config.toml
d_expert = 256
router_score = "sigmoid"
init_std_router = 0.0066
lr = 0.00248
seq_len = 1024
train_tokens = 836500000
Below are experts of layer 4 (counted from 0) of a mixture-of-experts language model. Rows are named down (a neuron's output weights, with its number) and show model dimensions 0-159. Each number is 128 + 32 x the weight over its row's rms, rounded and kept within 0 to 255. Numbers have three digits each.
Before each expert's rows: "comes before" lists some tokens at least twice as common just after its tokens as in all text. This comes from a sample of Wikipedia text that the model never trained on. Tokens count by the router's weight.

# expert 11
comes before: "-", ":", "|", "\n", "=", "=="
down1:115125177081056139138112118123125145075191117102119167111166095091123127167197111186126163126138129121093136107110123072094113158153163157102173156192150178117126135120133187140122107141134082146154117104111148141096145128104096090133093117165135140185141131168141107149120152120123146175110105139179143134107102139121126141109128142127078123106162113126114089132167115133100097146130083162126084117137132115071167136131072127149093057157184117097168126083143150145155203111171088
down2:162153138130091149163166089156128094151131103129187110120140079115125068094114110127140187115158123149144116044125122144113082121132101140128117090143085112140117134119124116098103182186075124066120070156141118170093115124129060069134150132178177138110123102123111081144141110116179130097143142115122093136115094091130143084121126109091154063153151151159129149126160178128135076159114087142112127165141110122142134142197123119175128165141084059146156157056155074144137179052078144
down3:136050085100095166154171094116114107078157111179092130179131136121099105104109121071141076062041097145098130080179139089124127119097112164159139142160172107150113181121182140205149106166134133116066131084142151192130101158123141139129178176071106145139141122151142120124078094087134117136115164151163103145138101150116096140106117084145146111160128155140177159115117168177131165113086143092176142168069112142175105150098109131169148129110106110169086093139078151060118114108168090
down4:101204195121093053104167120144177146095126149121180127168116110080131126051156188154160092112087157141131122136150097111152102156080110150157141087139115107101136114113107141092132114154124112109123174162169148137033148106141118118121155094175153132144182104162148130109180161120070095092137143127130178114093119171087167127110112147090104068138091158071157099084144103141164106112095110116098138160146164047119081048064183101145082122099202109158093078107136091091144078105169150
down5:134196126110195090186213102130100108135151119106075094115104111139058159108087082196147165083136090137136176103200136167164132143109155126165156086107115120095157111108112158108140127092128132136151230123130137133095147157112105164083155136128150085157129135137107121143093143117124142070115131128117073157145102051193061140129134103161131132106096170125121143129163129127124178139117146125141118134117111162187140146194118138142194162113121053145108077127149145134067129146147186
down6:123130106094103048127183169166118119160125135144139141104095136126127156160115176126121144135098124155143149105107181114136116116142171120106140157140084144160113121113132146111090096167096156115105150167107141140149108107096102098170147160116152104128033124108147132117135133077089155083177167133078153145123152151105122104146167116148169079126128144086120144172139105081128092158097134138146171086061084142123220128078147141143069166151086151152111149126131152166103161076170107
down7:116104104198159145209156128145140172176145098158148133113081131112168072111108134111102145129131117153164196123096158108137124121203134112130122111186101131088151117132162208120124130149120104166148146174130126160121123129158167123152202159151180153120105161101124148134187170117093142117152099111177110119130105104103130155187135129130146147066134116158174127164148149128108161139108113110114116064129085085124127179135013130170163127127138106158153123178135149148103067136067174
down8:155085150140073151131088119101137100172163193093137157109173145092105109123139147111131126148098132135160072166093155130171114189169165119127098105153173086167109090164108149178126103109146167106136159161130142105119116113144156143156126223135169076206038199090109153107189142172106082109117090120144085182052168111110122092153081080123123199161096136114124129103142113099182096158118151152078120142145131138162185126150124049116143094136112145131076098110102168159157113133113143
down9:172127113116081167108124184139156133145084110142127105142073184127069056143170155148199152174137135096129137155163141119111118195174036127112143225180145121179087163159086112131119066115096135100154128144107147112090097177154128086116107148133140117137099179100184141175111109039184165061161053145134135114139113144113096185122174130159127138092187177112119094185117136151109132121132162109120149094124150157170130146122111122139093123089068139117129117143105138146170140162192107

# expert 0
comes before: ")", ")\n", "19", "),", "20", "–"
down0:163100128123137157153097096159158094082072143120100140129214133145153123114167118108113121118097210124175099120132104098161103130107181099104135109123098122122105127062147129136184171211169137097109175235137131109141100148158161112151105132118124132120181158140132183112116129188134138109133172170109072163150129111140159164090096110141151132080107094111092078144142168142085078135152101115178099063095206100144099119140103061119199157186153134194151103101154107117109093153137124
down1:148146100130087138137174092120153183117101105192119176143128138084163148142118115120150112063134135099033089125076186110114157119225055142141127140139143119183139149114131136165099076125198156177095134132126187172129072071104166130085165127142139109149185155121140137155103122132147141175146100131127171066072126091078131137152150116103141132138141102175157129100190143185126119095169093180142149067156113088147099158173160162197116110141081119105117105099086133174146183153053079
down2:093119165117172165152184211077151113125090130130163141156151199136110114145178153125148125121115176098160208157165138102094158096137123086127114166121073131099085163093079138136100177200084113146155155148118150120188152113179149088106056168034149109135134097158127092183164124151132094181169113157121119173120120140162082124122161119174102124108121144133151104101118198082162133138112193161101132156096118121154101122105165147167139123100133126099175102124069141106176180120154129
down3:171089136169144192066093127120145105077143108144126174061151097189073157132127154214173138222131143121133123108168111146102104138143156139096092128158163140125095077082135157137146172198137082139077197117121120143116111128096148173136187132076167116174121094190147100134163110134100073190146114126089183110198144132160137139113112106149142108101164124119142138114099105094101119109201146075129145087120178108166085110131157122136118169181183173138104177102092124125090121169116132
down4:070102181141123141155108159124172169126067129114150169085086091071139163076090111137150143163115086093133120170147085106091124074114179108115075129133131084132139150150119133145104127128168150100104124114176088138072177143148120105101132131157101150112099111174123193151163114121163102144181115163109101206192118124141163112126118124148102120141191140140097114194102134129097109076037181109119134121146092174201138161119135129119135142153135088152119100147102114147111058120153146
down5:153162139150191156128163070162169099160143149130077141168108162125116074093200135183135144077166093109148100136141129091160161151152168108141149123157096122163124152135074136119098174071121109129080079148163191136036144127174107171077164076098148131158124145126092078108091145097088163152073155141121107153112149134110102099154152185108134131131215171126140116143173079139122154161101141136167100118156177092127090141120106137148108158084126159140116145136093188112142180158134106
down6:192042106121130185158118122125104100141132122085086145173109125066140150084179119119168071162103121123173183108115143117141146056122163162146134071112137134108148147111103124159136095191108141143168093113201097152076144063154171135154089144099062115184126117158137111158144126119118124114070072131114106091182125103165156109071104117126133093158114100119168162173118146129072114120204149132171143128158087150153154125181119095081126090114092127077095119137073122105175123106055122
down7:168161082116187150196171146167140119144051142105141115072151135057141184151106094133121131159121095113128132128121120114085077133169158102132119066114139077108058127144082169165070197125087130120167109084117102144153145105081118159068136198183138075164129110136100164047171131094149149114150086139094095075125142127098132159151132141147094152133146134096098114145137154115133105088134169109176121148116105144158202183131162130081124077129095157147063112108142106128151136126116185
down8:123166104121153122136193139125170153184085074164087089117129158118170138150130119184139161106092070140103134104120108129116164116135136136161143101198184152135161157089088094115093115134103116125102099138138075137146132125164206138191056134164145117141100135031161111094197139131184143111111142149105144178135099184139104154118115204086124179144145155136138089191145108171140112137155166122117175110080092079132106107084109112145101109157146120115143145124077079124129135141124134

# expert 7
comes before: " to", " in", " of", " that", " by", "ed"
down1:197103082136149101098141151124160111152135128055088185132088130135131060099169111121147134169105142120099216097179166129136152088097097106070174086082162118146141087126089086151130141170052127098161150163114107170098134164131137146086050105127116137096155147196120123121084126196130158185082118122079152195183085082097124133146155112133106121106115153178139168150168138087126125143113119109168129094123127157178175109155040142139139107092138119180164126175163143110132136183120130
down2:125092133105118107087136104168098146127216131163173126128117089153154108140134125119143185135128114104094139162192160114127077116113163125152114109138134139113208128087130153172137189105142108175131139103099129098092106125123117073076089089075114066166132050141107112103095125111157082120212064110108090125119167125111115145140100152169124132123162153093116175159152054167116105147094119098122116080139127099129141182102123099051135121152191086092064124102112133145059129160138151
down3:092113125122142106100101168134174100097142111117098148190081152153119167129148107088108196149140126154159130150129078072114119155129109108091115124187139067135168140190090164129132141101117138143138141166095105140158065140060101094096064151163070083075141177105127175126198160154153133113102095175112124117164114117089154118144104100106115079119145120142188164130047185165084082143160178176155102148082141111105116117179097121154184154065156153111152142117142092086140114134082160
down4:134160124133098125156123223175121134120156123172152133096086112177125105114166156173106103107094146129129128108199123122109142164140139158080174129193087135123115150109162161165148147079109117053153112108146118116066162131150170082133123128155083164112163135121109099112110110095139080081084163107121166097178129103121196132148101094084131171143143130156082130146131062107060183153130091121100143138126096140132189138133174105174099219100206159130120133128173139175191114131083111
down5:116124133150112128120145189151133121134098120160172038124124131125096094116167044128112119155156071146098163114129152152129145185127120147137142082114086096154139132151131141222065085135067084118128115186087136091114117139123100101126130147137155103099133154153114072102110144090157156156085069164176129140006124176094123112152125158152107154152105095110124139100114116110117100147157156104041131097081109130142170157080144142163140051160107153133132094103076149131122164161106130
down6:084132101125154126106079169147158200085162100099102067090118161147165121152164147165135061137155099189138154098149140105116168096121142137218093204126160103105108091126142169163188092120133140154142109102094160184121180115101135124158154111165062153085119173168075132115148141085099113140171103129079093103127093112176115085117124089145111116181151136131104184155152104103153115148148115152134149158093066074057186142133176061093077147107133168176151112178189130123146139102149130
down7:168161121128119154154147058146150135071085133156202091054128083084134112139073134162068106138140144111124095122130121070142102141116140140117132098156088122125150111075119116166154125150109161098104103104115146099122070137141098148198162146118133111100157139148110104134097185100132188122151185077070129108090087093181119142103183145148106144102185152075117086075160067130146187056071095164115147054140157116128113150122144124147085120128079147108166113187198108091149130132133094
down8:109054110068072103157101124118142031091119154107092137116133108161148150087177144121153174099107159140132155171108133093084140124141147135164098097085105146161117090130107085102112110138158135122142186154165153130126169116105118120096052113166126120102138160171138101100119109151118132122099138113162127083092148123135045137117138093141166160136101105143172130155100090138172209145183169161128109173118096183091134103169137081103051126073082083151125118106136093135145164103131171
down9:167128099106112129070096198047173133139099127133158086125123149133092122086128169153163098143071151119141160141189060149113054153142115131180094065118093137161118213116130127149129099181185141176138104060086122174128116141089088141149127179116179160087133166107109104115163133100137073080098121137110104137123177088167107118095123126114188118120138131113130093150097149153110118120123124125138073142149168152105110142146165096063052120136187124150109111137089187043131173127117097

# expert 5
comes before: " |", " |\n", " ", "0", "1", "."
down0:121137106103111131168197177125124146130116098121102134152102078116139088146139115111168125059102116133115138090098117102110135171114092101101153138176160112095085149159067118161075132138048101120130115109145103116209090066122159094164149102227136118112140155163095108176073173160126157160098149142093109152150130085100119092128120132170139058117125114166152127089095144133142156149181115144135141148091119147159157138164176071118125101171107084118110102152111107120117151199173131
down1:159142155141122133087145128137091134151110194101140154166142192138146131094162147117093180037102149106153150092148180185127140180074111141143130140118159232176082104090128098135171101124213094136144163194069124114123136133172105114128134124132136142095089169138177125138134121117158166123097204180130112149077139106129134146068099099100093161151049097139094188130132105122151160156125135110087147141096138138200129098120122119184127179134180111110145164121153133115130148145079134
down2:103133102180145177125159118142154156131185122101103104171103146104178073162090149156090096133138193082102163149117105178121142066172113090162086163180094119183118141137211167125146114114095118083085076133177111123147175123170115146169134169058098153165190117105141124193130140113161079120111139160144166154157074136157144105116105114144145110137111102136075151178125140076176146120120165150158178078131175172110132115167141154109119136172126128092135131166127206127155121140119117
down3:151141115087155083123168130113130146130101058108120133107119183105118136143115147057135187167088131058105177090156114124151133121151118105141111127109110180091123108123119078162150126128078147150166115124126121130146135130145108172219113085146117202122110020139105106114151028125097147120139110100114085113159168104123133106073089120137111176048196086083156136083111123114131122105138091139123153105145102155082163125150144167124142126084148147133108062099145162163148145131109081
down4:166085139062095089128111152112134144117126125132156076097126156105130120126112061082132139107078096141123130142066205157128108102127118171086164150124122130111110156103132103077088147143180088081113129080063159132140135142087185149102136144130097174133169124036123079128108149130116138122116169125180150141097140155104114118161182128111133127163143118111160120103145057113121093103149135175147205142212163111105111166128161169184064223102051079093112178128112170114141116155159179
down5:163123134109093131113096098113068085131050153118171092143131113106132081115169066122120037163083057049206141182211196173099141085063165149166173147202116121132114127086154068160094135176179147145084102145130102104121097085126166110089151155224123147080119162137111059136113166117120130201091143114170131146130163132129150179154090137101156129137145157103113136143083170101137142081091134128135142094118132092170134166132135110098085144150106132207176186090122119147150157142152151
down6:104118175163129121123132172106197117165090153145182110127066127232113089122121141111127112140135109141106112191136143184134134133168149106112168079151127145107079131181090140077130143108167114083132119112117131085088131175110166128077149123094160158116139133095189148189174072164110146073076121100132096120111196132147081098188151139141154091149053136107159106157117151161143138145120200089106111130160151182093093173153158184130098174125095078076099130104108120131140128180078105
down7:151156145125076145160128098111124129151146131125078139156081144154110114171098098167093125153117107085112135141114144120095134132123132159102080128146119140135117127174051066153143113130120118135116131136129150108115131145131143132108129105157115085098139119109114175113187151138140182168162093165202069086113131121184150146125124076123080118122087069142098053109163141189168093120122135069143157100066121086106103097124133129141105184104107096113085079119197121105110130099127125
down8:171123143110185155099191062148117066138119116112216141110099158074152068161077120090052122184200166176071134120117136114101033139148189131112151139112128106163207176130119141080136162024161166146154158162106104124143109126092069123057064166119125083118176099156138132139135145121127117170147130136171171176136125169199088125181152129115142091155109142096134136191101145166182108099131102136153088149125134124101135172164152182116137133161170165144109098114125107067113163129104205

# expert 2
comes before: " ", "|", " a", " been", " not", " —"
down1:132139136072128156123100121123112202172138120136148162150141139139148167124133114171138170111126119120129085180134118200165135146109114155106129085123145123126212177121075150162137117158112125103114071172154158167097107172140178137149089131158096135086188103142079165134120139151123173152106102185098160088109106119156107151126149118178122141110137153131116087165143136098136175119121105148171015137145088135149085139155075079088131098125127096128147170106143082142162138159118178
down2:133140130133127071116139049070141105118082198131107165104155137174127055140136214130140084135115106139132125052108112118099098153090149127126119165121112162189145076129141154109070099160154119089080141188165139033100165160113132163080154050141126143128132101116111150083163097134176194123134147103182140127123133081184122142124155114184111122145127129106145120102146150167150114152167160155158088138116127137134135148106128159136148135107137160110161056093115130114096127106189155
down3:116153170161165164116105113155128180081170137164144112108071109140108142090101121140148096138100068116095130145122154100127152080132084134149095112082100136150161150089120106087110081152182129117100101130133143112137135110100077092167159121111093109096169107124122128190139144144114164016085111158134085122084070077069075142124146091081141119106162120171148144136130123104093071185161079161126121154195139217124125135157138123139095163109076121110077147156159171090140133175155133
down4:192148122138185157189111080118137170116132118112090156172160147109118167093126128101110130197119121153109113121138172168152122185097089123155136110129147122123100138151106141121125158135139145114150160138109093148127124142138169116112177134140136124141191145149173086077088114090182130108067093135099122100150140116135134077123168124168108161228112102097098147145156140158091140079112126098127050092115081155140184136106077141141160129106154072152151158145056140166074148137045156
down5:145148133095111111184112110098101122111097130132134120082159095175162138156076177139126132132138151156150083129090172094092087221160163149124137089151148138124130114209078086126105140115082100092201124190114116108132105104093131120155178130096125131068103087084094199124167129130114163149123130159061149133085127091141104123155157123169131064086112139135122086093146050083179159178156154108056106095133116112132161142145136165142094014118121135182120114099156136201161080114139117
down6:113150144103121148113154099074158156032191106118110157136128177153165138127116166144154154184119110162113091160052097141133100108144160067163131176108129147120114107107125172122135099127166114197207137161117132137167142145134104131170106105048150187121144109120140093093097101103160105190162094127084107094137139139099107092144206171121157104194123094136154146053069132119159129105115156144179076142136121155138190098146180063106151144157121140122065037073193156112162114140100124
down7:059162117171144117084075129075089073203103123115135105103168133140156129136167152123182151160149128153133144170143161178052121070103167113132122133136126127135170116137139120092127105173130098131139094119129073107135105185127122126137161169144112106109112192112136155149138137119135127068133182187122155128126120122133169101089094169145142104149094120133184124107084122137126115161178109139105150196163154131087170121131156103170161151140078120115094156074152145135122142119129119
down8:164128196162105156113125145168132064134125137129163110093075135149127039171123138076152153148099137104167128143115162144176146100076095124081149099190122124105081082122100120126152098155130165119118120173131176097131129103164093114144129102160142214141121121096117122144148142070161131152110182151068091155112141071111138140164134086142110142103084144108200146111068076083183136122104139081107069123099074175152185072122090097132126150155073101154092098109196078144125135158183151
down9:138136049126160119092175176166063157129164099103128071118186085141178137147076169133071108141168099134142105178134108150140141143120187122131099140137125154143115162107144126153133114117061109100158164112084051131092070147132166082127105170098141117143116110143145112158141146135132139178079118122162160166105096206148122113159125152158075191102088132089137108146080061154183113193113113160094126134133111158163138155133054133140137151104131115043084122095124115122055143087109186

# expert 1
comes before: " the", " a", " his", " first", " an", " their"
down1:088109133152103119120103162151156115122093160105115094109091146170134092062110106160168134130119172164096134175151102169065163164174153149082134074098104140121103113136163153101164138184097136120102105125092122102174141092105080134083142167052110150068110122169088096157148132103136176145117119160093135107140164156132154110121099181084163181097117147124142165153133180160134162109146185106159088118114166096164210129138123128065106091127114127104181146103148146111098159116070137
down2:088106127164144141193152122137169167171165106088116119150117131108118078122167127089113098116194145148131108161114076145101106155124119138113116202099098111128140116076129150138091088137166145188109101119092093108087096066127071130144158129109124137061143177104125117146174085071156171156172087142158107165131092067121111187138120117088130143156125130062151150152122106105183115160115091074165070103139133083112083185099105180149125155196138189130124136145123160094095126092129160
down3:101116095135116134122099146089112163085147112097136155160103134104100119118118146137100169136145155115141103099148145116161218145110120126080190098122167179138094123080127109128134106154146134115150177088119094131128184215190116103106146097153148116197092118206117119064172093155117138094153100103151091113083173157140144138063101158144158152206137100083186189178087170178116219143095060070160085110147108119159073137140143143097114149128165171081087114145115143157080100149058118
down4:186074043116116149124101174142160132116124113064122118120126107104180076220133134113109121125156100125164142138094118109101124142093156087099110111053151145120125089135152154172098143091113152157089162132080092173175127125130132165133095168172163148186188151154116105107124139130147106099078089099136153130138081129044088092115150071196173139160140151126106100151072129093123163139101067126109175099198185080102082100118128108144195105112165090166129214144124113172137104116090096
down5:150129129142103157162145116077177092160117128130120182119108125109155181164153192184137151098099125124174109142132157146111140182155105121123142136135176151119089138165120112077168156143126117136165164144174161144113118178099059106148147114132105131115085089177174119153108156158120140121123126098161146145192149200183142147158134128087153150101097158154136144140125127129085135123142095172112108182108095114176207100122112121110144162104146173129130085141079107158147165116187088
down6:152150103097171111164122148172104115096084153151159159180149134116121155124163100116168142138170137127144170093109159097182129133132133119114143098130130153161123093127105118130164140225134136152191159141149152142160136159193059076071182159155106104129165106147160132140118156187110067114133154127108133103155089126120079130105139126077133124120120134084023107108107145146118110078132114131139063111170182129156149119127158119135069095093073132166120141163108163114113118128132162
down7:147124088161188172139108115144143190133149142136162164142152170111112126109124154110137148164159137206133120097193111164130129121176125090201167127141185095195082145102108138147125134145186123106066175131159057059130168137141150099158121063115125103073119114075068083074091104111108158142132112162133086191157122159097190131090105110105084138164117153140088113150099083137082125148102083097150114099089131153104110116121087123139036106135119091111077029150080115124163124136104079
down8:145118085105101157159116100138108118120091109121045140137055168127145103179106158156134169144152139129187147166113125111081151175112154183156137140179071127131164168163110145155116175118133084148089157088149158194157178098123139132208102132077052141059098156148186177172145124104136129164095071163136142140122164095134137035091101153135101188111107146152201068156094173103094144083194181156123138183111090113145132096160144134152151110112120171148098145099143130131163132139118126
down9:104105036117143148109053170100156116160114102144124176089185106120154123158139115097161088100200104158134120083102075135172122164127150185131138185173135138128116140087116145037094146089186112150109113132122119128111115115085128157163049102129136120124086146094182161138098145185154120134147134177095090114122196132113149177104172100141114121120138143064089125086115201134117188143130094123160162155146151072095111125141088085074141094136113140083127169080155101125171151124066121

# expert 4
comes before: "20", "19", " ", "18", " in", "10"
down1:143142175109132139083093147159101165126130174116102095128071138116159146098139080110065140123140119153115116129122107102156152098054131170120114169095112145163139168161136132134068156128156111175129072105126177136077140142116148145148114135118106090087146160074090121142074117124137144128115094125121180202074117104127171105135070173107119153106192127202075171143136188124121128170084125126112164136140103142130073161179131088124124152152074112053094117192170132129182123071136075
down2:101156155126129056136130178062131132090139128137127108121155087170077164106127114139154225100071139117099060151098159101147113134153152013114112140151155099166115160129107126107114119104162153130152121160176141140062057097138107129116129102158173156156131107127120113164052216115127179163078185135172111188149155140090139128112113120098111156075103161127045177137159119144108089141129137104139099128112140180129134091178133132130144107097192106117116077177115199116081135150156116
down3:079144154166104101139100120065176106165163092095167170100126099169150159149114156126099107109164066142125113067145085096124121152130098151153109173161097161169144080134141121164062156050109191166118152065112119133167112109119107134146095132111120167142140126104140129125139066063169148148164165136148145077077133122122041153096111137157174165109106174155140069178146148132107150125177107157136124112097091121096181101087135135112075112108124110184172154087111077085156155201149081
down4:180118155138090125083138182117126158112088155142131134107066107132164101113161178126142120121101150124037132126113113180161121122136154177142131142075100095061163145077134121121125094195159193123120082106231112137063164108142151143123144109080121104110120086079186152131189127156123125081156212101120132087135141171164185103096113099177097131124093167168120103093136087114097122136150147103117084125161130102116171115106104140115174145109077081147162117109076206137104126127185089
down5:109100112133179092123144134151118089150151140071190157124152103104129153177149115207135125064138103071117125092097083167172110208156123132133163114174150094103129104132129141164099103125076155096118135070120154129165070145152093086131142100086127186157130111133087090114116061102118169075132129104156129125141138132120103129160118125108104122070197164113145173119101176153125120154173121167163103129115171048162211150128103180099180158106138158070071097128129138160109139110116088
down6:123100158083113160166106159134058128110153063186123088121080084117157075076158125143045169102184119112132181147170136141046126163113118151195149112092145108159112129099105085137120152155104127072157161109125132132152118117086100119095135129114110135147178120139143108112066131122173161120105076128149168115164083097153147105128150119082069132103143164141135123128103141156085086161152145141163179100150208161138178137113136132132142151182114168104165104138071101137091119135073128
down7:110105168130089120111163124146122184106161138119110111113088108215168157165157147134132174098104161130128098129119116192106150114043115104163124099115098219144151098116093171084162145102063168138115170093127151168120139121156170139146078125177096140153081209126122151159160104118125121169148141203152143095116190105116159116124044098143121095104075170157113140138123128130175100126134181105130111151173114107165098096159116139082134173113105108051116137153053106077135134133147160
down8:133173188105110111048116102125171131069071192115117168125112105085146161109116118167161166132164106158100124180124134129134129131120148089087075098093175157122149104140186141098185112084120093115143087134119134103133126113145150170114131105080133126116070116146103123088086114157203126059151149154199119086154183141153200073144168145116065115148152175122165144121179153117148162107108141118071128105136188127151113123162157139114174195145108153137101146190135096091139055193093084
down9:156114111135177129084162180103122112170161100150105065055146146147167150099108159198106083124175137122115098116165060132172158112144161165128134086145163168144125137088103112191120122119104148126119130118191120140154158182167131090090131190072136131223152054121128115129166118148175104080108126212094156177107133147150145127184102101081126107123108089162135169100136105136108046127168136155122094084088129052121077122119172141169115125181093177081119131143153124137136078114226122

# expert 15
comes before: " |", ";", " |\n", " (", ")", "\n"
down0:070179103154102117167113126105072128118153112044141155097106147156168098135097112120143122156112151152171156077175138158120086146050117145091084124152117123098140108109170138130080171135153148115199107135083083095147136120093169143167141107031153107142156134184062132118080158202089077109140100117115160145103116145157094194108151127111113093179189163137098109126199172138068143080110123090136089098133136193096174147095098183168121124146098115132177105140109133102159122126143145
down1:108125119055131194104125076071158166197069095150099135154156071113185110047183081134097142117176104096061149134176129136111113100103136082138157109126105151168126156098122149132137151098168122153109097164132157107113091120133170113122090129050098157117191156149131116130129089144085132177167135119130138083111135127121158146185120216084116137136120163073132099135160162169145112095113125129189114126112126098139140156146095131083122122128109087144126061121146160156109135085181127
down2:117128135159125146105118113128108083131124194120067111169118125089095116142117113158118112149167099102069184143063137109155154199106128150087119127094179164147084095092185144109087164075179096137130141105161120108097117149162105093114050184154105115091148153099120106118157117135140170145101121097125093125140111158113059103105143143169118200137181175156124144125089085118092091184151090119149127187118073152150141152124114060166175072131172117071148122139054124094190137072151129
down3:118172139161069215125133148104114137096178119143152123171070080129103120145128115048149056112100072127092152086118175074126127108151157034119105158152124091168157133151143118180102048197079145126080108139145119113178126211138081091134146128114120147114109118122173180132087141083107122097137140079148207155144145130076158154166045184131108197128113110110181076161105151095164104096128165121123094178078128096156031108100136137127155082132114134112145123091138161125130160114133162
down4:118112128177123101166086108115143171150139138086106181196158096199117159161123164079129099141092108139066103125153107170146091108111196131155104103132147166155143096118140059161143149087115147075110094133132159168128089145166098101119102119095113149097136102132114127142113117137150145103138149071110126054093118140196100111062108110121206115098158147088050149072156195088098134093147152143148103130134050157130188090127110114118147100104115157110138139165186135157151122110160130
down5:164094121117165111149072095149170162079130177181151192109165139122152111124114120166163094140124093139119119163160097111104137137191116141179108154179081062169113094141096129065185122120124150169152128119144138100135105104157103188172101087143108135095144063101124145103111174132133164056102134133114150169154129103120092117135124187128070156156143117116134146165134154102092106099148130132117073145179196152158107111162173133169130072194129143129134204172106126159082108179210116
down6:153158183150097126108099136072099124124112092145131175172123060077146169120089107130129119114148101065119131123112121143084191138083132154068150172083216163125162122160135090160089177134131146191102187170115134132105130138155090050112082186169075151145098167156164141183127158118120134120141136143141127186121127109126150154113151099087074128091063144188148104074118111131062150142129072126107155132115131085181142153127121197167165123113121128110100193093127161173076103172128134
down7:117151117140083084157120163150125057147161164117129107181144138099136082131136127091129170094089168167147220169077093131134184114095158148138168141175130155104110101193166100073125131069130101139118140100165164127112103162102163144114175095129140104084166123112120089105111068144148138116137121165103154110075164136099105168021129164067149151183163140134119170115085128127077166146174123187101124131151113086144088136126143089117107092154134177138130134099105094141133030098125162
down8:102170137161179132169100181095093102136058069121107164127105106137118160120164132070117230118143123107113131067128143084149097197183082149113127092113108117127139176097123116140078136202149166142137146080188094109084099164175091109086134111161101069076088140125205128131119159120123151122147175112113109108091066133101155127128143083162124150107164159125117169166141161152123135131156125094131063092100150102105114099129063106074123125170135189128090080137102126110118120190158151